{
  "n_experts": 64,
  "experts_per_token": 4,
  "d_expert": 64,
  "d_shared_expert": 0,
  "balance_loss": 0.00244,
  "lr_router": 0.000463,
  "norm": "rmsnorm",
  "norm_eps": 1e-05,
  "tie_word_embeddings": false,
  "beta1": 0.93,
  "max_grad_norm": 0.5,
  "batch_tokens": 65536,
  "train_tokens": 222500000
}
Below are experts of layer 10 (counted from 0) of a mixture-of-experts language model. Rows are named router (the router's row for the expert), gate (a neuron's input weights, with its number), up (a neuron's input weights, with its number) and show model dimensions 192-255. Each number is 500 + 50 x the weight over its row's rms, rounded and kept within 0 to 999. Numbers have three digits each.
Before each expert's rows: "gets" lists some tokens that make up at least twice as much of what it gets as of all text; "comes after" lists some tokens at least twice as common just before its tokens as in all text. This comes from a sample of Wikipedia text that the model never trained on. Tokens count by the router's weight.

# expert 42
gets: "\n", "\n\n", "==", "1", "| ", " |"
comes after: "\n\n", " |", "==", "\n", " |  |", "| "
router:547529503470506551572531522494496513537543500501527435524542557503439529495516498501541416478530493435469434499510460496411424509454415557522559464463537373471554473529458501528478454538506505
gate0:522477554389487537523381460538468539520508533546487430487490513469465402437449436571533400497536599503595515567544488468526474540477409503437504477519471452509530501566493545474415506478492526
up0:519487516398476565501390488527513520471527506490485435416538530466509458468462382574504411521564516498540547542526450466523513552475444465486411497481532488532575454607482472566468548535474503
gate1:551562420507545474472483434520512501602596491547513392512443457466510497574546375537489547486570462451504604555452497443586410463556417444428502512553541489428450461483530454560525634460447539
up1:514523483508566516523432446535494450601523533526524443521438452505468491485513363517500486493594477430493579590513432429486441458502392504497491471519534458460448460491560442560513602519482538
gate2:535420500426469483584545514524474374554504509504533617530536475460465449498547484478426507578535580473451534505459494482558547468572495521534557490580483439415563492548485490497435523479569481
up2:494441515495454474518521466533529406563495468517488559527451442559440456457527440451517501558553594507475496546518395480553517497566513541521555488526539441452560473567454469517494548564486517
gate3:575492481466432514484396464489479545463565477497519480516341450528454499588458519568531485399445458486391433484509478462582528460392429407446490459465443560516631459524427475618510540466549425
up3:613506549426445480437441516452484540522569497492513488452368479542403427512425552531568554398426493458401427449512425491496510517443460433543454487437486521460557471509435460549488478553466412
gate4:469471456465481535466490482445486541519429535532543460556429529505584452510479446500549477468636507484519511478556451498455523542518448508461449497483512473451451512510587448513426443445493528
up4:487485444508466480502461407435470516532461592508584389569461518430498515537511491480547476436609457479484482496554481436438506485453425509464566515464478451448425496475550455496459419496512567
gate5:438429478535508548554502539495505483544469552472535469502482483540443376519496444479505471561493394512474509588513600527581490584478459442465537517456513474530483496474470455509524561500543552
up5:485517496488508559577610560529530475446448546510490543569462496520522387570477448477507408505478427490471529562499558488518482607528493424443508502467475444537470480394480472556541495465475429
gate6:551404551416495492498501548578430545588557595456547548519443553410573490488419474479492483533538566459553482555556442547601469530538525543432461471471524426457544447483482538381525604476445558
up6:592355537405527485519506530497411581554568594461534553553492504492518472535468505490538423516514607521562466478539478553568504552449571607479470502483581419432466476512433519335540607495437511
gate7:468500494472497367474614561455473513505605502520573457497464490482490495533578463600509455605539443536546492564504573384429450526507365506489431440488499533472515420539493480563473516478477597
up7:404509475457469405540547518481525484461563535500595471424460538502508476453527519538492490599492426527621521531546553385460445491538387506496454437533477515501531385518487524544401545531536615
gate8:517480477402543480503539508583489485550491522483531448543471419441466459548558484516550476507568455468496469538446450566621492472419404519499547469512516511398539494519445472476523471499461586
up8:527467489424582483556464434508498491563512489489451503524563480455437433521566458477540532532558519531440450472451549534506476505496427538480548575573521426414512489494445516439472505454458497
gate9:494542516482451562494511546538475454476434566578556560422499444501477459581504443436466429553614531472522505503489582530414474431524489549447502500500545405490442568513560570530528431589569469
up9:508564476567486586562515495488470425477460545637508511452432558483507504515468456435536431577605460509628486568492531506444506497541587429455561497452512460530490527459531572553545475592590512
gate10:501522485569440505592458432492515529486569517463566544485502477490553470547578443495464391492544492596480438507536461499481513562475405445527478437488519483536609462519518548482501586535499591
up10:433496473513468454580428405467465490551523470545458504452455378558502468541541380590558556550544449604601429481559500517493569549498457440441441513491531477572563468532480481441451515547503483
gate11:553485421498499454492499476550453500514530513446486442563451486417443465465500503573570439501571510467441555507501496466488466535532408542478622493519434425399417455504503587487469498562424465
up11:541448473489470570548557474565384471516564470464461471524505473480369432479521464543563470461567507512475582513496475480517416484516432487503620524484439417440418466473525553509460436608446472
gate12:472455484574482500498477480486442494504513555414527479469366462488424524535531543454556541488475552547489520504523492486451500491457502491517570426461588409467554451509439505465451534535446632
up12:489478482597492485499451524476368481435499599469519508480407444527453539534506540478551446536551507537466523450499480391437527490495523538502545446510564443545531465509466494378506539505492577
gate13:519517510494484476507515597444531487505498493429518514534494518431562470504494560495485497425462553481546488439437447462484502485436529560604426372522565464485412567472447567569467540461520512
up13:557536587482424498536563638426520513505495448538576586515496478457512479526488478549506449481559481521507492511477397528564508490389515596447404420542543438506374530487477500486484525559504520
gate14:527524477460420573549480434581417438551498494525507498515502488534380450539477433551432501585498486528587561573504498552557477507516467429497542589451494495528542510537492456473497500515557467
up14:539526476369491620553472482483358422573481466524449532474456511534348449466514436514488484551505544496550582574492485536513508474497493504552594518468459531498490451566541471448448487519546455
gate15:471577473506595453477505537564401374532416597493552419517436527480547474531474487469474477487577502522577471508566481536596466571521553540483547462562454563463538457507470570487413576415500517
up15:484579441499587434546514511620437457439455552475536432547541515564548488563404514481455407537551492553549487493487448528576492528570512584567570414602463477478506532533496557481420534438562447
gate16:501567461491498495526459549586540561580532503508485405618527473512558486414567455532503476489411527521484451492530487520466432557498496515501436511557522524527503492517331485431458558484451432
up16:463541513511413458508549498574497546545518496493529348546525467528561482451502483599506445470495547489479511545511461514502481539465522501470502497577554435568544521544370503405404553488422393
gate17:489564402623488507506454608461490483428593523571575586481502479628584541597547505428522485494514519488556495548490488530495445489536506430429449631479513489587497539572521477401578512552555505
up17:441522470579526472550463504482518561435609573518508533424523489541517539520458498446569516523521485461607508556457520575509472504606479457379473601482485468575573535479544545415522479472539574
gate18:513439447456539467486469533504515466569529461587532459571422524530553462499416504572434456602542510455504461428494502530452514501495488495505543560442486454492494403462562523443591489523396508
up18:552469523420515487497469557486435429543437550504583525572456563524574446455486517495463450589583524463466559409500509503477462463453478444490493548398476455480514437421524501472524494518415471
gate19:474483495392466615469516586486450543446538423493367451480531501550493457491530495538472462519525473498474466507528541416456553433505394600439484578393565440524488464534429607528504485564514535
up19:512471468407447615487514556421413570440532465486354424487538458585450455457528522515506428527499483481503403516496470483482555451466398570478530582402601448552478457489458614559545490606549497
gate20:517543471508516562556529426523436471549475489525519564376555560557502497459469526500450455492527548505475440486542458483420608529469544465486503400451493501595521469493482562546518532562602561
up20:482529431552541577552509442479503501553578512566459543418545545556429530488401534537469444454492522480427504480586465466377577480461532477511482421428491457548605410516488489533546466536567549
gate21:504460492473445568511468461632424602465558471389360363535436476509524627517407571504534439454517568456448553516643559495542502542510531584459458510479409540475548513495487526506468453501376500
up21:510488542472577532535470523580469508435546540465422381501451427455489597540481578432547457410482491482408559495587542469564605526538458594411535513532427540480474499551519500556508431480399539
gate22:530480481490557551526471471622528355550448516533510562492494526561478463543430526423514579479512477499540507447553456476551570441492511549524445492499611391519424522599526571484417507563527536
up22:441540455470588496470497535461449420392522454558507580499505540514515502529457539494425476496541528596478526487483436464522484550538485579526534520481529516590470549513461435545471549425459590
gate23:613488496396453470550482482529462475464632509498406491478494490531439507585522491526562505529585518496497578498497523508462529425447523528580502471418462486490541486617502530339492535482601576
up23:597518501488494513494511508523500520479626487450439495493512516503408538528515488510525474620519507484452565533540512480450440438452522505466516524402486456527540484577493578420556489518542485
gate24:534490489460439565578480522524513527597484588529464469493520473497560545533440540525496522478576530539489552482459522441558458533425495483537466452485552450460527445568398491474459506519539446
up24:479478439521504528564459516498521554537494581554429531524495493539464538494487547532469601490506481515495459522464475435564488475478488583512449472475542418526540469560445518536516502411539515
gate25:510670526534525568388563508502471526521516561583596538559417448438478411576440478519444509499533521390482390559522531562568474534416438513516496440484583543503429469505510537400452466577529510
up25:526550528491426586450547469548532504411481605531504521506434508474498421543436497505541452494481448416481396556547498551524423561426421494455488438500546533542485540553498513404446429576511527
gate26:527524504630506500521518544401474464460605527488534543495534477531601505436464431432431505429464606506479528505542452570430474468535498525441499631574521512521529481507455529429532543441568439
up26:522432594633528521490489557429428498471504527578530483475557581561571454471460477435480542367464516408496553484507459543427495449474496493435512513544526449481547463520405556486502573483534460
gate27:482419522385495455548492632432448438556552453488503445514592498408492445523451509510559358402435563420544447490491497454505547489545490592489506473469530469503465446568483586470536417557475470
up27:550472586416506455515545506541496533567501505440492564499542494426553471462522505505495516575441553416507481584530607421465448450504483503439569533471433499489514501478431503484533505490481439
gate28:600419530533537559486530530481412547528547496543468516582534464499510466521448453537486546491498584570516472557507491436553491515527530548408514441526527440498577414447421514545503556447523535
up28:588385548464496519501510511446406519512530555551483535537563530504581405574447484548518558496441574559561574554617524475440432486508498520517544443576529466536530427485479527476510585533533567
gate29:446577612463566469546453422509470556588469570530571462541448505446545541513450506543505428489560485497484554543578430486465426576510528411474437578525549505449544538470572490555518560497471556
up29:444509544484560503562496539524452526594538541486517431477514452450462483530454452543453459448539505492410566555591427444488378514524450417470483549488542492450442584540506484514535538488461539
gate30:563571579562576484499558480480480553506473488454477551443415521545537483418506509364491516479462489442523454532477489488504562539387543516451553492521427449522461578559475457578520426570563409
up30:493527581548516470487551495438438516477464448464530522489435468537560477456455501476489511506473489478506507504542564540494556523394592510401508499548432381503391442484515439555496436522525456
gate31:551457505514429509631469558472531458565483516524482545442516532546542570537425394433471439453515514490478541543557457373516552496560454623489477499528571371529487436441643481487473522559487563
up31:521499489518460478569426548458477471586531516552502482499532540502527547484446450471476468479512475498450560552525484366493557491507483594505441564517553396530477460463571499479466494565492633
gate32:526421482514362522397418449574452432587491529468613526445576470454433464491495410489376574493548499443444437531570488451587550592557461552553510476536480534498487511497482519435446467485494492
up32:463419450426378514403504495485559419546540480454579462551521542414494521492534484502451558487484423529403446541555432512530519541554427629495508497524408519537466530498496513431450503529496526
gate33:508519543479471527545563543455489463537540523492439588558515425500461488593629522530428519544425432547428507486560521400484465489466488491559481533534591403520496510543578486477450529484566551
up33:566503492513532439633546527475445444480439524476488600465436444493438491511586544486412528600550433555463467518513492443453526557457548492417504593564549428460391512440506468467432461500471542
gate34:525452508462552493486524473533488494574511446652563434533451460471556534511421502492515453469411493392400548511469519471497477423537533538511514557446446427542492447503495491565626509466487479
up34:524573530490506474476509515540463477600520504633505417521499478461559498520400527477618398459486478411445493496554518581435511463527443477486497498521452468570471468542447498511574496472505473
gate35:432478477531501505417501504386498449474468437520520515457454445530523435530571474346547507458518489487441501529538548518527496503481475481596451639547498514514425414581521510477480476512556592
up35:471438493533444512481484511385479498459461516519567506479521468447442457518529509405520574489503445449462431487518546549508488466450421498585468635563510500561438445568528510447512518504541601
gate36:420542540487467448464451465521498484508512556544478436509503457448573410580503519526561512528528454472490454531536485551551471462484528613549468459539495533401546563605503609493478553486478569
up36:476523520464456416554471460500511544540534542541454444475519478459515485618516477546584509516537398499458530518501520561544516495415476547614467474500497443403514457575532536525534552545427542
gate37:484599592476411489534532505538416589477548479437512468422434508481536496548447378597583427473537612467520492564519530456466499489495500504481481449395441495455608487514501431523502547491509427
up37:544558559407462510572566488558427532477573490473518402439454516532517475488493418626546436398505596444505497557490527470497522508488464501507441475444434421496586502478462499472420529460415437
gate38:481490485475491648436435500453382545542596469389557423471474474594499518525476445565524396511562564533488542544488536446422522560515482509460535575534484431418510487496573459507555484514452484
up38:464492458445497572422477457468472488545562471388514407493580499605415510507460450565478409477508588455448558524552491412398545526495484519460479537479463431464479499485531496540543488567494504
gate39:519519497520441533536430501508524449498451593443450518473576475516567386558506493463516458604569587523482464534517576484524457614431546480482477409464400442435506509458463425529415579512514414
up39:493478580482487485446537541515553477518465595485460491505539494478581420510473540448453457592526478574443535523495516580563471521429540487488496487509498397471469574471467538433490617475479476
gate40:542420514517504520498463515533563490492496480563561516440495469547552548478470432534537467581529520476526621521455551510439494484556440454489555482483433494558527474512434508472409473513526493
up40:611484507474445534433501486585542422520560511536506535462446429527515517500487475537554451570576577496524603501479559496437511522559503398520578565483461427547496501450435533519422488508484518
gate41:530461448515516557506487506555493506523466493440502456495472537572511415411463576474500521498535575626413426581497425427501464498507523549471560448529506460481560550619481478522507511528513537
up41:565487472527533540519532499493452505541469510488440470502399425530438481453531557419531525512515547501460452451504431437518535480464593518579546436499470408549543534582551571535550557539520568
gate42:498539504446459549562502516469520601572422535469467522526514473576493489506390397623573506507516501509510481608452526560488411582443501498462500486477499485524429507505458434618480527529437497
up42:462574388454450545537490467481585548562499452475505545552507486561566552495437460569536577444491472529529493523428534537525386584549482489426483500533542476533391522500527535544381533472434555
gate43:432509474536392505455488442444450511571497504491586453472480568477560458545469423495442511458511479461479494514489500455548441505459518583549490593506532474480529528459495467507452505489572581
up43:537503496587417470477493457484466546580485414524578475514531591414499436457454395535498569388451465431457463525517512493477431508486512551600492632442585422568506537461525452450497485437596564
gate44:344477447478537609634521492526436496520540493596566430550433478529460442474503545460456476558458467440511456513551388421481517488513438583521466501499432439551542470479458432505431537553475514
up44:408450479548441498569530513509533494505532505577579418440444427525434495495588473575496489559504529440544522497485495493555426547399472554592488527521530501517476425486524499524417478489438494
gate45:412510531517443455498515478575531471485507456550437486481499386491405424493562497501518450573513475464450539613536481472564423510530447440474499533488494466466535520495578563577564577556517495
up45:417481503478476484516501423603516455444529486481452526477496414468428445514545490399535489531558432511511519572485478418556499520509448450466531561545492517513456541516463485476477567451518503
gate46:474522525426458467460532505523507504548557589582569550557483473396438398519510398550478404547486535511448547491503563480568497477536451544612528526536482459473477472590524575410527546508504427
up46:536456556477449461485504508506446500555499578532573519542505534408482337543504487519555445542488463596474601583533521445521483473492421486604516525543475492486509486489550618451492527437515445
gate47:517512497516496538420423547548486499534423505502564422440585495559531430511377432478461453573558517439549523469485539483519498485528485454502517447640548405485437601495441517529527534524512434
up47:482461482460482451454363548493459434504424476486523396459595515516533422457412469536419444548511511480486482482524549487464564469559531469519536484565487435472484568546447539522515518537538467